config.toml
router_score = "sigmoid"
router_bias = true
positions = "rope"
parallel_block = true
beta1 = 0.95
warmup_steps = 50
decay_fraction = 0.81
train_tokens = 457000000
steps = 3487
Below are experts of layer 4 (counted from 0) of a mixture-of-experts language model. Rows are named router (the router's row for the expert), gate (a neuron's input weights, with its number), up (a neuron's input weights, with its number) and show model dimensions 0-127. Each number is 128 + 24 x the weight over its row's rms, rounded and kept within 0 to 255. Numbers have three digits each.
Before each expert's rows: a language model's description of what the expert responds to. This comes from a sample of Wikipedia text that the model never trained on.

# expert 12
Description: Opening consonant pieces of split words after a space, such as sp, res, ex, trans, hyp, often in species descriptions (white sp-ots).
router:144086119159179095109096136078169150142142117149087089112165108139113126143129098113112123147103127160160127092147095115140162144107109101116093106124107085116084138121114117102147116130123090111123141087146124115176112096117109182149145119126113097105121119080119108109134127132156147153153099126128138093134147126115178140066113140108102159127141149093098122124115090132118141133125
gate0:162130179120172111134090130121128107126149102145109072117129150134106107121149127132100119161132144205124143112122084130117100154145136124110099083113110122090121139128146142133163118144133089136120115108136145096116132092109139105145105079110164112133104109074104118157113133152088143115132146141159142102147097096141147127099130175097143129144091112101107155088101099133157163160126
up0:128186136174157186127120088123119142177105148151129123085130130135105137148142154097142131108109123176137117085091084139165123133100191144106120118128169137125162118122112117109114144103106102100141108107133159098116153157128161164124097151118121126151088084123156103122104129121176131138097107104129148095142099136126141153118128126144115151157104099122137119119097122129160162089128
gate1:148109162147113097144186130150116100072105125095108149161121105120105154163108123122119140147125104151182107175105089130148173118098120111122105132114135110150136153132129160151128097133088126146126115089137112091095115149095137103086122099113148144091105113085125131147085098129107089133061130140116113122159145137133153121123145145110160082135144095119118145123112116124101160126109
up1:137146108141130116103130092084098112120130105164123125113147119170139125108091128133112142126123142161124142129171086143107153152123125076082107104163132086196139164141131089146123127140146137159154107167149143174121109127184108174144116143145135123140118132115164131149132133130144117100132187110147108104123135142116133151120180139154108160082104124171140128107153099158143115109137
gate2:137115107126126143134134101116110111122103117125127090150131133141127107138108139113100167127125127124160104155101114078124139117130129134116159169097113142149125145112127151191121081136148118111171164121114139149088168145155127071125146076128140109158127089143091132135069125171165108168101123119210159112114145132097123128128147129117124120138127121112165090148114108156153149126094
up2:169135143164171144101182100124133151105109137134142150153161122141136167145124085099137078101117141156128132139092086108125141096138143091156157132136164147128169128115108143125138087101090094088153117141120165153112137159137108097147137118161164123095117127101082126115107074104092112108148125123077127106119125096135126118152127134145159104076141138121131145131125151134095151127138
gate3:105172115149093142102102103112139092069146126112136121122122132139162131167170119091118159150123128121140086104116125120164097153083126113137113124155150115140129117119122128114100119140106109123153149144129167171140156119080151133072096150129104106131127170137119123146100142116094137183157105097163113147150107149112131089105152092114114122168159109112113097128144122138194114124154
up3:132105107135130131178099163093077085092145128111130153092115131159119098137124129116137121107138132133135080119118124127103102109159161131128127143162125107138148192111137147114162121143127144165183142098132115124131112120138144131138173141114127069128169155144128108117069141121145102090086177142122101122157136173125113127125109104130137147159101122112141166119139102193145127129120
gate4:131152136194080118097125148118114126143143100102114113111131157143143117146142155096106144110120112085127117112142134134118157140144069089128102100126156147151127123139123112114131110130160120108154156090115116096154069138139129119168135138132104107137100106097119105129118155104175114183113153133109100108114137131130123114107130127121122116152183170099064111156169082163132106113109
up4:154125134149161145184073162145110131104123156112115129148098121143161101126141145110077108162144128152136084116136160108140138133080152149126130098081099112094142131116112155127114103114169128165135130134100112120143133142125113187117102123142147117099111156143121125140126125080123139112136087127136112100146109117152107112113180104097164119126087140058108154128129095145151105164132
gate5:078113114111106130125145117138126143157173109119141175186183185107105119148129124142154152136113122168111116148123165137184159153122129126122144131114133150131131144134143136125138148116175129113121122108152200058101085130095142102101113109142121115127073108127113139108092120104144143135138103142136111136109135171098104144130157108124094141164123139153101161129133124144099121120122
up5:128158127110120139137115132130135125111121163120138153132109147134135136180136131170107122175124144119085101126103127123152106121120156114115086122129170129132125139148107105147109144133093123101149112118095114155129160159148131086105093111149125124076142109157117096123107085107064111085092190130166151144097123154132076119135171123131139076130130103100149111126171144133124104104084
gate6:104115089142179159135108108146137165136081112148131100097139157103115139105138105118142147142150150112149155120113148100138135141101128122104106147163124087113116099088128107191147123125164059084133138147125135119147097143127178130137164167116118116124107095162116139099137130117147129118127121169132077125099142132164124145107130108123075157139125137122082090101133107108095144129098
up6:098102123140114108095115115152124106103134112110124140138135152167137143133153152126137120112137147152129182131112139143133103133149156113162108123118093109097197130145145099108148105132097128104188113137166155177166134100153155178133092174125150099100095183144096113114109129120139147081142147125138108115120150113103112111188099129123097104130109116119150124149144128119104119178119
gate7:153160159123133142146104110125133117155115117113124101134122151115173107083148122149106138183150148126107108101131117112156154186133136160108160099126121114109105127118149151145133125151120166143089108132119117129178152122106137158126085130098114109141107118083156116133171090155114170147109156134152158123090107114141170137055131159114099130090120140111115134133086149165163137154118
up7:150141170148157143163168150143093146171121093120143121105160092077148142137112109177171106123109108122128088172110135130148141096116142105148148154103125156122068147109156149080156125118138157086117103128116128121137124129129143119121129100118107139131144137126140149107132117125127151190121167110123145126105109161153101125122153124148184142099161152158091185121137145126120130131102
gate8:141134127133192078155118164084153155130107134132121116095152137173101102108129125121098154176120192129167102129091120125148143171113125121147098132088116121119095152130114134096115095128123104146085153111117147122127083127157160120148146099115142094113143176102142092119120137134172071138172151132148114123122135138143118099126153133124116161156111134076112122153128141117144129114138
up8:209111110187114123116121134126157077136166081160141152100119140129128114122116145109125115117106131165106147145151121135097099121150105129116125113112156123126103112119144077140146137158128123162078144121103177146104129105100118103123106146098140123136145081139113114165140085129122112156135115071142108153114108147121173111147148106108137154130117145117167163132150110163163088141111
gate9:096152143121129129115133109144115104130108147101168146143124162113121114137154148141113175127098177145106141134110135134152117108163159135127182152132166080114190154120162139140145092130129113074110086114123141136125142128146128129102133060130126146120118088181126093125146096164107081134123153131132130155122138057128114116104130158112139155145127147154164119137129111111147139101157
up9:126144099142123125139132144179141156153107147118073126100115113134166166096133104133146143092162141087123164140131117082145132189128157124127155141142111092107121105117127148117146132095153150107110103105077094124159141113174120112100122156103127160093139127109129177160126142145109092147116107102142149158158106077106138158133126102126128130128107114128149100081118140155099166102145
gate10:160156133112154121137167074156133128158121152101086142094114138109146167147158108125110126120158146131106122086099111137153139107105132160116076112089146138134117133126143076083131137086151112140111149148113126103128120143137131154160153121160182132128136114153159113129084119152142141118167114098089144153152112093145141088103154164155108133161113105078107108139086125095121130140130
up10:146129107121159131144137146124121094158158118127139136124095128076109100128129143132099135167151127110124109106111106146087129138115100109138114122117146141151104151132114122128168066174146097155071165097125114105142149140124119104105081114172150141147176103112081138133093144139129119143157123121155134109163140103142133118124089117134100182135172128106188137119151134106156092161156
gate11:133119144128057136104127142140159131099116122130142141132138145126125085122134127143119143105094119095131084143105116111139137150117108123122082095158132129121092144119194108155098117134106143114137143126100110116150079180138113139105139132137125058092130127140114153090116135164146135167163111131161097102095161131197168122105137122094110128109153126101120107101128165137160119146106
up11:108139169117104125103140098130124100096127118117131181103122142099099110149114136149131156133098107110122130154101150166145101166175150121114132120147130124092125177132125126138117094115128096151120141152128116092134149161136165101111109092116108095139119146115123118123113099152113092117090132139126086156065162140117129194112159146126111162128121097205119140142093138096126164140110
gate12:100124168129119138074117120123173103110073147118119139082155122097141119140101195196139177126131140108152147126166118108137135121148098150148079108152155128184147108107101090137151120138158100134155162162133132128160164110130159122096129128105097157113146138123120100104128095150138109111120135126136135137102141104097114144124127118130130142181150146119147171124135135126156154107125
up12:107091151108130156130140097089157154143165170105137096139106107128128131138129108163107114134099140159117123130149169089135120164113127157173159172160126149094127169121167136154115129151123124104091118147080143118129115123115142165085118127128140130145123168105178128139112069131115162130133151129150120123127113147167123189124122135150141119079107098153106131151122166142089168120127
gate13:136076096154165130149079130163137129146130091127111140117085104105118079151123098172139153098136160184142150112135142092122131114131126145077129132130121155175141101135099135143130133104123130111153170097152102109104098101128100100139113141123117129128090132092151134135180129151153115164141128151131175160095116159109131166083134137118147142123127182126119126154127091140154136108137
up13:127105111127164117148135151152143147129160126123127146081100150138114124115104075150084135100142154124110115155116091140111155123137131181111137116172166190144203126136131113149122129083152139133124113128131125124160097151137098101115136145117091106129163126178169143130141151161107092076130168131113124122148129137110162134116140157139135119127074131140133171108160128147131131089124
gate14:142103126105110151078098095175132116106126170122129142135117126125135121104176133110161147093094111139152125136110106092106112186133138150151132108110123128122113131087166118126123130110159155171115103131097122131105142103146156170134111127156126155122124132107185168171135133133121154174096114117163132127142111104151162101130142150080144113090147111122097080141070130118093127111112
up14:134111095126144131097145123135111150156117110156130138099125118115111079109115103179159129124113126165101125130165116091134105110185132135114132116177126149134144162121188161148118124092154121149110178160108100097150109161102139168084139151097162104113147157099140135105125140153139122134135146115135143182135113142133088159102107118162093122106134134133123125094130157132175113118177
gate15:155180126154141104126142109112112096125118129127093127109161131123116168141156173154102119101138132110119144140142142159169161102125149100153104057098104099124143129141147129114140155125129124156130111125110121128137102102174100159149160183121127129153122092122133169121135160138119098114158104106135141111155150142125138079147149178117184104114110136098087165122151126119122129123069
up15:143154105128149097115159149145170149113109096123121135129098141050160105119105091111098144092128147126129111125170121129181123146079109139137109118130088094123113120098116124110127164104164139165153124140124151158140138147143106080134112190108135095092121090126118131128144089163092157134123121165129139082152127124131122129161144144141105121122136147118165118122138176126099147148167
gate16:130130118068117147148108125124136117129130127134154130122125149108120112109175165095107079102155137125145171119171104118165140137071168152126185103100153105135139149125122189119118176118161129139128132124090107117102154121110114142143121125142149171134130135152112086149157139171086114169122128154122118163121140138133122164093150104127109091097123109118119136099132124133120129094069
up16:127117125124101131149126137116116147080129169182184125131100124149144162132088096140127145088138123140160131128101105135124126111135064108101116169140153155114128113105128122124109154097139135110095163150103147123129048102128119116131162095179137135134129125161113134158149121143158101137160109076129157154154139113148143131157163154154164105173156130147155107131134116130122159107132
gate17:141112099120148125104151157141130133093155145096110106149115100087113093177130142175107115126118125099120108146185158083148155113114114107108134157163144144178143129079134128126120116162139141121090139191156137131108117110130147090075171124162136119146111100168147121112126102160116108148149139126156158124141090114095127125120087128106089152150115125097149126145149119142139157114155
up17:169121130167105122156077165133175102147144102153143121106097099126139101131125144173123113122146098142135136128089125091136122125099127095113109150144128153122118130127134136139116162159108159095173106084076137137112124120100113153124147111142096072110152129130101101115152169115135126162155149127092148172117111154086156113133150097167146083139094123085097144130100132147152122131146
gate18:098083132144123133152109119122148129127167114119140122116106136169111099117136162113169088106136126129061171112142157116131116150161139129127101114091111122098154149093105136104147111156106151133093159116113117087135135139128125140125130164130111124140138153104100134108111129168150116130116091129117131144088092166159125121085116130137157112119074162149049088144159131172143123137091
up18:073123129117185117112092132122140134186168142157118162104145141143118117133124134163119108168163168118110132115128112118119145197152111086145122137106129124148168152127155148109160111131093144169160144131137118093158100109135172121110115127117162126115096165133157105167141155140097153115124111115136088097119136107083163161135118135098134133135110163116093138150135158145159119118112
gate19:109122143121157075135066103096071116123152103093098133102146156151117094118098085110099108116112168121146108122143131152153113149107140112153103149119106109142097100122142180127147143166116112133139136105156150170119119084129114109089134132142090138130106128123120107106122155105143112126105085099135167119080102121132119121097132161149114149084104109085111146148134165128120145157100
up19:137126141155110077138123163105144132117108142160126123160148111145134115094120158147118112122127132109079141192129160129143118118160071155110152093152121082135140179137139130146132112126110138174149099157126099108132143120164135156139153113179135119084114097140145113128154102098146136072143179104152093117113122127150118086137137125121175105099139128120155130148132139130117152151078
gate20:130144120130139137131070108122163154112151121125084098164128167145135138167156136111141140108093064155159118140107138148144122140105110134131115153130140147148077138133191118155111099126154165111124145116129143101109117118124125152163143081105130097112093135157135076132130103165121141163115122094142136136116151140144155118116165168120126119108068101100123089155114142117110096166107
up20:136134119111149092128134143121102061139188104118113123113145141142171106083112114142059130158155148167157155164128143131110142121098139111122132104093097099146157121162126134108127141128135142161114121108155137127118097076139142115139158129108166142125145141114111115127127147148148151089098154167139111130131115081122159109173089164164154107125113146173111142139135112135133158170147
gate21:142122135138142103109127122142128117136111146123121136144172116174126109104140155147080141159156109196108101153146101104139135111124141112101074151148122113141085134093141111119097085138126128106147143054104151137115136101133157112146141118142116079107121133160142108117096121156140116109100091177124130142095126134121148108112134067073136145138101136135091137134115113167133140147080
up21:101173142120102140116141129138133138111097107132096162107105144108111134126164168088147127098142100140157081142137129092136123116154119147088107116092109098113125101104126071135133085159132119067150096087106125161122137105165127163126128161127108124171139121133156099104112129127138125109129138123135101162093148122138089142114067114173152114159170140136158148137113094128106149120097
gate22:166127119163138113141114104101128148129090097124119118104094088149145098089110124097140066099178129167088141159135140104118153154116109086089142164154158086107147155117139182145141122157150129128099116113134108126122118136165134134121111112140133115126085117105123131131092080157104146102087092089144087132124125139126120120117147156150149101107081144147155142115142126132089149131111
up22:165096094144118145136133142148135108117122147162124137099117132168097127072133131133121124111142155115108073091157111130121105166134151116115150166152149127082098108090147117150147114103129135119141112091119147136153123154165153111141090097137103077081119133147144090111141144144135127147135122092165124117064133180169152123102116095119078149144121159119095148120139137148130118160112
gate23:122179120123155161130095121121119117138119129130132122174132161131147121152104137095128117117179147138099151125162126126118123103105095124109094164134103119143165121138129121116105105100167130136127160154115156126118124116075139125127122121131156158148136137132141151065098110197158138131139131111114179128140105099104157140103083137098108119132078169132090133165126112145146104072181
up23:127101128102121173147096110141108096149144153152116100147135142165118145135111128160141102141143190128126122127110137136135088164112116137095154122117161110086141124102158157142154144120155105100119099156138128128077096097111099128140116095130120104146146119183120149088178136141124122132138107136155143083109151115153173114119125096168165152084125175113100110128142128145100188124129
gate24:111141138144099109100112146101165132120155129105165085140145148161105120098144159133111153145100206119115111158108125158156122165131101121130114129173095110128146144105164110110141100087122126120106133128128167143114102131119172104105123097162152116109136127128104130104085154152132133095105116171144161159115112136137120154168114114138107167109175149129167162099113152126124128186124
up24:117118148103077137116127130095095137101169110134131138100096136094111165120102122156138073099134143152153134142116150142129157121078128111157107129137146157138138130143131099122166060167121117095153151182159149153100148091146114094146103075141139105123169124144100116127143132168123121098150130130119130114126108143095118144173131140133072122124157099104147141140133159122114149128085
gate25:163123118117160151131116144109138129163122143128133115097159130115085098171126097197097124123114118112160121119096127098133117141125112127110099135143171162118153136163125115101154121131077110090149112069117127144152145122092107115142178110135113108141143151156068125118106149089097132134096120102174117134126097123135140092128157148117117124083129169106134134130142171135130124174166
up25:112207105114120124145135120113107140138110137136143131141156167128124137102119139144156158142108111157173171157058107136151144120122145129126128191109141176118080125086140150120109152082132095090107128122125131108114131114086133106114133085141130103162132091144130087138084138111099112152115127169119110125126140118099096148114120125175127159137123105132135138081164146148123136137112
gate26:149076120114155109092149117154162146080101156107135143134147157166123121146121114124148136146146138203120150109123162149155115147089148114146110104118108159166069118168126132093131123109108111135093120103171124122126127123067084117162150152098101120134125125111134119144113129130121164176138091149117145137130137097120157163096123118154102110151130116085150130085103118124106137135139
up26:108086136148149109090122119142119151103123109135070115087107086148154107164137151161095111096123129156123134134103145091089131137126165138154139097094116132142148142147130189132139076130119121129109076140113115126130106079116143147127158141099144132102148113058158125153117160130118138093150125100122161156118143141129125128130152157118133103095117081097116107098117138153085161135122
gate27:093151132102111095098119129127152122176106134131122104084143146157128107119110116160117099104111135144168103136069108151137076162156143063119137147169135108115120138105133151145113094104109123087082165114147171141090127128150152103124107077103139115148131156112110132131118142120138137107100107151126114099145152104122135135084146142147116148126185107144140090161123092136125142166126
up27:134088138091098134167117086091123133114165147139153128117148101133181095088154113160174101094126091129142170120101145123167121111134127143134154134148138155105120172123119117128139126142123148133120137156094104100104158122113125131082111101183139122100126168167126143128086145118157128109176163122114137176089128134145101130169137126132122088135111088135129149105142176125134128147110
gate28:158140101147153128106180145095113172120096143119107073128133149098144146135095112131124144121125130115127114183100119131152176095107160148165141122169110109099123124112143138163136075123093134146127118117096154143116152126105135108129163090111108110134148110145089143147091126138145143111171077133104158148072116135123151101140139131165106154129157101130116142159112104116083126084118
up28:130098155133145117082109151146110104107148119127113172142131144174147161139107112138138129123164115142068196124148089158175156113151094119090121146077159137075158136130126106106101131141122139112135129128140123116132121101124130127124112179154118120165139152165080124155114093140136153140135121103168138134126135081112142139132101142123077110127092150105098127150122119122134122151075
gate29:187155130125088106118139128149153142105096133129110114159156130115104113121119135102091099141144099133117150171075129143170121166111128141132138128168149124108126108131115120094147118082124132127071094131134114179114190132129075107108130108121152090126101071170126107124124125118120150102158092118114083146119155116128121101157165128087142117147118123148104160128115132107110118120094
up29:103126132123095099115104076127090116119124105150160161150103138073136134108202115129128102136168124123182098161108130111148122125115153163137096192129120151143162151120135141132113148125134136118117123147110092139107149144111159159140136114134114141084152075159142110095093102101114115139118132162119106134121119105118090151142160111109109078135113111084125101110099138096114141150117
gate30:152091096134156164131121112116129141168107170091165115156099155138134071120109160068071108136124167110100133144164125149149124140118150145103181143120132112150085123084118168139098099144147114112119147125114122105139137138134088148117108140106106108120124133117162121115155151088144106143146129099129139087118109119151154145131117118068135082141107161133126141143133175125155130115143
up30:118114110159183115162128082145141115176119145089148121147132138143134162134137151145116123089086178142087089099101108112113113090162166147143140159135152134153088104122122120123159094132124198127107111168160160124145155129139120111135139139113159111140106091099096151120102095119127089141112126130136139097172115106084124133132110154119121099123133121129083132127130127169142127156154
gate31:158124150122134122184093146106122124152157172097154125106160101142120125135153132115139116122106103127122134138126140130170099137116086130190136159148117106119100147145112169114139120133134129152104121118117104124122115114153084098148194115132152087144140138132146108150121145130158137091109121125126200138133106151132172101103151146107144172158126096095102154161187088142151139138126
up31:128136152102150130112122164119158115118143120116114129118175175099094188146118131134135123112124165092071131186145161110145169117148108112115097138126102120108127135138147143180137147173119133147136123131142086128166145125085127121147142136122115100128140128130107126140123117098112128090155170110126081128110136131114090134195120158136165089086130148112150168177119107134100125133132
gate32:135131119135145162132115127147143065133101094187137138110097109123109108133123077109130128138148140139169119158093114139068115134115110155142181088156143101157132129110109140176090146128148145093090143139156100117110098117146175151119124078160134141111157104123138138108131138095160109131109094143078120145076119139118113136139131147167160142125114140120089129150146116147154142121142
up32:161069133104133090142154104100133098113150104120144152132148106142148079126110139174157106132115171094150156134139147125125116118101118097147136109103094101077160160118134147132110172133167159149107156115137094157099122107145117150140159136160121108125095128137079126095118120160129131130155130165140158159100139121144182115153100167151141142131088141143162153148158140129123161146122
gate33:140128119113168116100131112101099098138077132115113149148131138148119149167113106099113142108127143141137103082104101082127133124144111089131082092088151137119158115119110115189133148139091115130169165089131093163134171114133128167117166108135112145167081161125146128129123138099134111130136192120084146124139106123138125115088142157133106142112151163119079143137136166149134117123129
up33:103116111127110106136138135146118111093096145146126133143126125131082082146123135099075135129126078140120108142104153126103113087089122094095121117136135119139155131061123140113098083108169138145106106159124156123127135157118151149119130148137125104105150087103127143102121124175157109116121087154158098148152190147131104125088111102162120141067129150119155131102137137146115115075116
gate34:134138129094140159138072119120186095187127131106086098126111124133105130146087132144109140136084143100124130136113111133117088104123118119118119097120109096152099156121156137118113108165129126113101117087156185126165147140115164154160138129101134109093105172118090114152139142189127146133116163105137128126153114097102163105147119110103116156087120159135105119136122156119092101148100
up34:127149136161188114134164137139059144158094140095145123130152100108123174129120129140110135132125123128141105086133071109103129129145120140124097126133123113160134167152149096116155101142129122112179140111155154133154114150146176153113154104143137129108121109104155113095094155123128132106098140141106135116131137163090064127102079080159138151129152142145113116159123127090152127124166
gate35:142134143127110133107128117139147119121061089107151177149116148167111150148141121125121139132149120138156174125123107137152150135148132129151128135125085105058108103110142180095138112125137131147132133103141118114132145105153145061126131104144155115098102097132111093158097111096131103126115167172111106107118125087123142134183143150107093122134171125126190110135127087099121113108126
up35:105139109131148109104148129121105145108154118113115140140143139106149124138112141159161120110153124102127135162094142163138136160148124104152145147141159118125168125174115150139146094143105132126146162117154152098165103161126089064120132143097122108116094151159136052122141124132135128141075140110124118181124100086128132133128130128114151120174196069131168109149156118122151131126106
gate36:080170178119100138119095146153118141097152141125126109113092124115097107156144108133104163123167155139163189155163179135164134128120151136120107159109135104088150129151110123160125125148164116134104148173145141113138167099136149116106153119133131132160137132157144164124150112155149110101166133121109122124100177123134120192116167131120093086153151142129160135108117111141105140120114
up36:146154089155123168107122107109120141127129114140095151127115134122152127136121156150137115082133129151100148109131108155136149104183152089132113139089076108116143167166176150142109175107128136128150129157139111116125074112178125129112129164157155121088095154154158107099154155107144171091114145115104092129128160119132123129117091164162117111108163127097139142130131109133076137126103
gate37:158131133106145181112124089130172143147143139118151150130102145099161132108119148133153098073135105100183147165124117128150092148103127057122126154109133123143136110062098096123163114130128080144124109159107138138111154139098091121159125125151133148095118068117145125139149129161120115126135124114118129113117142092123137138146134143181102138184102119125134127142140096132140155152094
up37:124151109138137134122130124084180116136143130099117114135148155101157141127083117126113131148154129129196135152115142135127110143113114094120132157152118117116155116112124094123128111162149133121158153119121151133109160159151128104102122142097160108112093074151144094123137117093157142114146132140163168111109111130097103104203201102131123118169141170127166167144155094144108132114113
gate38:131157127160119156186144138071140076120102113146085088129160123157113135176162152130137132117168155136150146101168080123112089131103151146088119100135117111131121130134140118122118104116159125089131126103146160145103130135126141162101170166116094104132125097123101144139124145104171135102118104129124105090149137120126129114085125162142148153106192137149098140106136102112148121123157
up38:123142139091097114118108126124144126107163160070112169106146127194102099154115169156151112131125142133121111122112158134070117156160147117102123126129136120080137140105159159149126098106136136146135120140059157127125139143101160135155127107091123098123116167162119137167113119165138122077115103128134131081146088134145131117129135144148100136093139113123104107158143179131108141100157
gate39:128160133154155115146144091122101099100105066105110111124129109106159108153150175102153116167118133139152131098102144180101143161137121102138120090150143122143134125136125146124176105105084106164146121099138156102122117140124144100118134161119108126133090101103122090081128118058125128142164087138137132124138079098122160127124130164118137148176154139083137138141139121131125108113096
up39:152130127089132131164134108164120071097160124104167151163126118122111075158116135167135126117148083153161113129135115098134100131103151105095109153073149086125084111136089149129118103110120138150078123155119128165105142111111097129103145095142107135148145133127106166138156116132126114160160128106172150160135123159119162148146095135143169124164139098113121125135126127098164144162148
gate40:123122121124177080105112122104165126195182095130110101113119157097153135117159112136104119170119137085169108154109103133146112142111138120139124104094120140156117127107093091088129100121145135146112148147145147101134135128165101141154149169099111149126107120077094152114166129106153129168109104155141126103088088140150150135132109122146127136130083147134146131147107097113139122147078
up40:117084137145111112098144110120119118117147134108102115129188094157156123136127082133101158136118167094156099147127140119112179150145113129093128108142179138162090161144129112107106120146089144133108067109149151135140108104091116118119165118103134140151117135103176120114088109161132147133087109137131125095129188162136160130139147147127108114093160132149120111133163134153138133083156
gate41:084126137134163103140118102126140130143128157109145136097140117130121114111128130136163121115125170147088083127100131129133084117128144141138080137143120160137177166098166159183160135148106169107144141109086138161084143122105113118089146090147135172118100159141163152089120087138142153125148147133161136121112145144121126142133122157127115159143131149115098082159165163095162129162140
up41:134152119151082124112119124121131136086126141137101139128138155142145160181152090091143118135130068120127149119095112143104134193122145142146102125128145121094120158136117105139136114152080121137100108166146152118134128141102118139108115179157110109121117139111116123180075102143100121095138107118118077122119135155193160109156153117133117109071124092108121133134145159123116088103115
gate42:130144132156113125119153117118157159125110098138147138125140178120145135139129087119118141112117150126150110174156081124150125149121121123177139135099144108154121135109125185147133103135143092134159132107153147132107158119114185129160107139102192152170120084157089113124095085138122106136088141149143146104131117166111149088116125105093114119122116176095188130120112143152154124094117
up42:120162159126138149132149089192108111127121108113145145143108140146126103135086137092092148123121144109112137105123130149110117158096117124093123158088147142069120129114139138138096139113141133131148156119105112108144103136134093090145155124129102081156150106169120105131127156121140127105112113049160123122099133108210152098135114127162130150149106106136137141127146117163094161123092
gate43:072138144125149098138121140103129102134142135096119094123112112183101160135150085104179096135118172155141112156095160137104146140101124126154081135134138113149145123106131127136154126128124143137106134085099122135113085142155112141131120113119111120119157164132100174111141108136157127090148148079107101159157118088090127101137108154118146139132105172171091151140192118121111098128128
up43:118156110098190078126117145131109103148122129087135140154108092117116126108099137095138135130118156130118121165112129187132156121122105119077128098076137131088110149137144138126141122104159108156091113109148126119136121090088087115146131133129151149113131145105122138142128144127092117084116132088109111086170104151121143096120169140140088091102144106082154143100137130187135150151123
gate44:151118105125132116153113118135115117130128083109120136151171120177086131155122137152160140070137133110118128170161148143126119164126131095093147119078129113141141123149131158125113169137116162115099151109135144148113161148102169116085153122142135142079132202134146114140103131117119116140141134146125160146108112131132172172109097116145142134128161134186124131164109135083140125068113
up44:140145088115118180127111122092107101121128128099177121138099117142162129130142097136176103115149132136129120114163136106165125109133112154161118161148087132088169144169122126122153095106145135183150104183127105125144109108138137121140128108066172153093113137122100139124140111092125127101158118112102133125138146101152140148125135136077101103125092114115132160184170105139135130159126
gate45:175111147164136117134163106125102162113128149107174150144148126145098128125159121118161122128108089137117101142131136120131141091117123131161085121146141160121063159125148127148143112139124157190122158091074137092138135132135107116189132125137129153107104094110099146110140109090110163161133120137156108129158076113159109105112116132144128168149120121082140151130150137161110104165114
up45:107148130120119133081119149147131122107149135097161171074136144126122128128090102161143093142126121096159144108112155122112144118123125120123111108159108137127159086105141099104155110123154097125115172147169130168165145149064149129152134129122097113137117108125119097151145124128121075107128100149161110143176128137172144116132142144138145156102144136135130145195159107138158123194150
gate46:148124100146096119144142106153115144148110112118127145123132131105110142143131095166156131110132155126110109199128165117108136134063162126144150133182108128127107088131141116128150116181151126134094148151052138125099096144129158134158113129109131166124147163163141105123099169128113114110188124138169115148122123103137129132163120136135131135137118100143136116161107117146202117103122
up46:135110113104135145125172097150105150114143111107108143126148139131129126129159134145151172136127180114121144134141137170108100142131155133091129095092121129099114165148161145118130144099130129152105150094140129148160109127117076107121098112178125114086092102118097112141137112160138120096103128166084166108071108123159152134105190158120123162109139125109095099097118167130167125100115
gate47:163141121114113135169131121147134151161117122140160154147174138115157106085153152132128173143080134102128100116136120141142111149135172156142150179140113147128117131133160121159116107118116110155138120102115158118116147132101161117133149168173125131157135138162122161091128088180141121134115121136150129117119113116124162121073207127117147149174082134133126123193148119131144101132118
up47:108117153107095132168122132105118115117100137133097113109098108130153115134091152164124104141161097092137112118124139116059123138143139096141151136100162152131128144169157148165144124161112135122112135137077121124119141130159142114126149089105160140130172130128158197113124162155111104139093152172160097117159166109166166122120177111127153118109137108126154131126107158101130113173136
gate48:159143120152165119131073134118113196130140125124103117143162118147083138110104127148152139126150109147086144110117121126135106134131121133128097129091119143094128157138159124130118155139167144152148123129088147106166097107149107149122142150139152086126086181086137125177152135146123160113154079092104148162112156152169105122097102107135145117094117148117080170153109125119148122102129
up48:171111160162099145128127158103139091067102144111138144105156131110124116126122113166158111123124120136118106138140096123125148093110102109119119082140122204110155131146140127128129134150110111125159141165147163159163163089140135154107105201145149152131095099163129122126124130119173127167147113114125143122098164141122114135165143109128143069158094099102123128110120131099142127116107
gate49:172178142131159141113104145123136159134099152111137155081150127134156111096095109131099160153128115119097124160125125081183132127137120140104104145163145106117126113122151114136096126142154163137124122127179115158090100151116167129104147132107103107083131081112144138094131095145089138145122132105117113172085093110163186132119166087149137112118123134147099107135087122136145139124128
up49:124112102147162144113127135108133110128086158118140149130150178112094122142128129139136135117118187136110116139158118152113152146130147146119122074125169137121116173131092153111119121092142109119139128112189113156098132157126101149112093108151118109130090124104156063093149159123125123120085121096131128102097108153147123116127165130159127183068129144112119147090121182141134095110126
gate50:133120125145171084104077151115110102152132102125095102140170173164098150132179143132096140167144131101092132133125143179134139146100117114120081112131166142142123144107127120125151130176110111126102165110104171129131125099151123099170155133106124110130194096150119122137112137095133113164118107111110130123169101099139150127086144109090128166124114091110118149149103136144136126144114
up50:125083155152123126135121140148113132139098144147167167107118113088098118108089138135165151150133113154156109125138121126155125135143162117095108127151087119090143162148170141138143109118101106084123131116073061101111100134147171110152129138136161088116113144137180066127150150102122116151142100092143121130101139137125135152139135118140174102173119138113154151136135143145085100135125
gate51:133153123155100104129168136135123101154114147114123117149136113173135088134159155152128165099120116119129129110109115107133147157117126106114176100143184093155149144138139128169130130173087096128152137105098136166110116146106155103129104126181140121186140094108151112113088117147114135169098128161102111098098154133134119144155112150159183129103133164112161135140094123116155155115155
up51:130144098185112105116145124152107132159151094116156131163160115094115108151118096105134149115146120137127181097106155142165138138080116129125108125126155170120127156108130110171127122070137171134067143148144167132100130158121130094150120150119132147158180103147130082091113128116144102149081120111143146158117128130147148140113156132150115165111126124134089136120129092127179142106116
gate52:137175143111142125120129093125126137135119087153089114155123136122118113125109176144081112145129147122143103115115099153119099127135101146132130125120128099102119134087159173148134132173160144104125181101138119132130132113142154146157118113135127134150127045091066157117155093149124133120148113126150124133146150115117132131184120130110096100098124153072191159129100141132088115142127
up52:142142128190145109120093172128127122099140129135145116145117103169156114129142149091133107151113148122072093145134129124117174125128130138108136137167113148144134146157126148106067125158093083134158161101066150123123116125109116153091102164166158137155079156126141136153124130138151135085138114131110127139138107191148108163079130128122102163105116102147113141146131105130118117143131
gate53:084133108132154157096101133126117108113120127094150147181151150079145120172150138149129151130136127090136132191129151117108147094142118125141136124118126179156176158098121196122092127140129149156134162113135113106148156157141154115130130125134129117110111131130163123091125135143148158159162113114123142160102118127125099121080196117171166138159128135111101093127155156139135117152113
up53:137107138202154110120129141101153110142092139133142128117140128146141145093148137198112131110162129122184118127150099118182144155114154136147156120112123091159156124118111118113131132122131148153157139101103113134133076145098095153167148121115135155150132106120152154106139125131165123115166079105109142119191126164135132159140152127140163113154107109097112153181135127141162107144139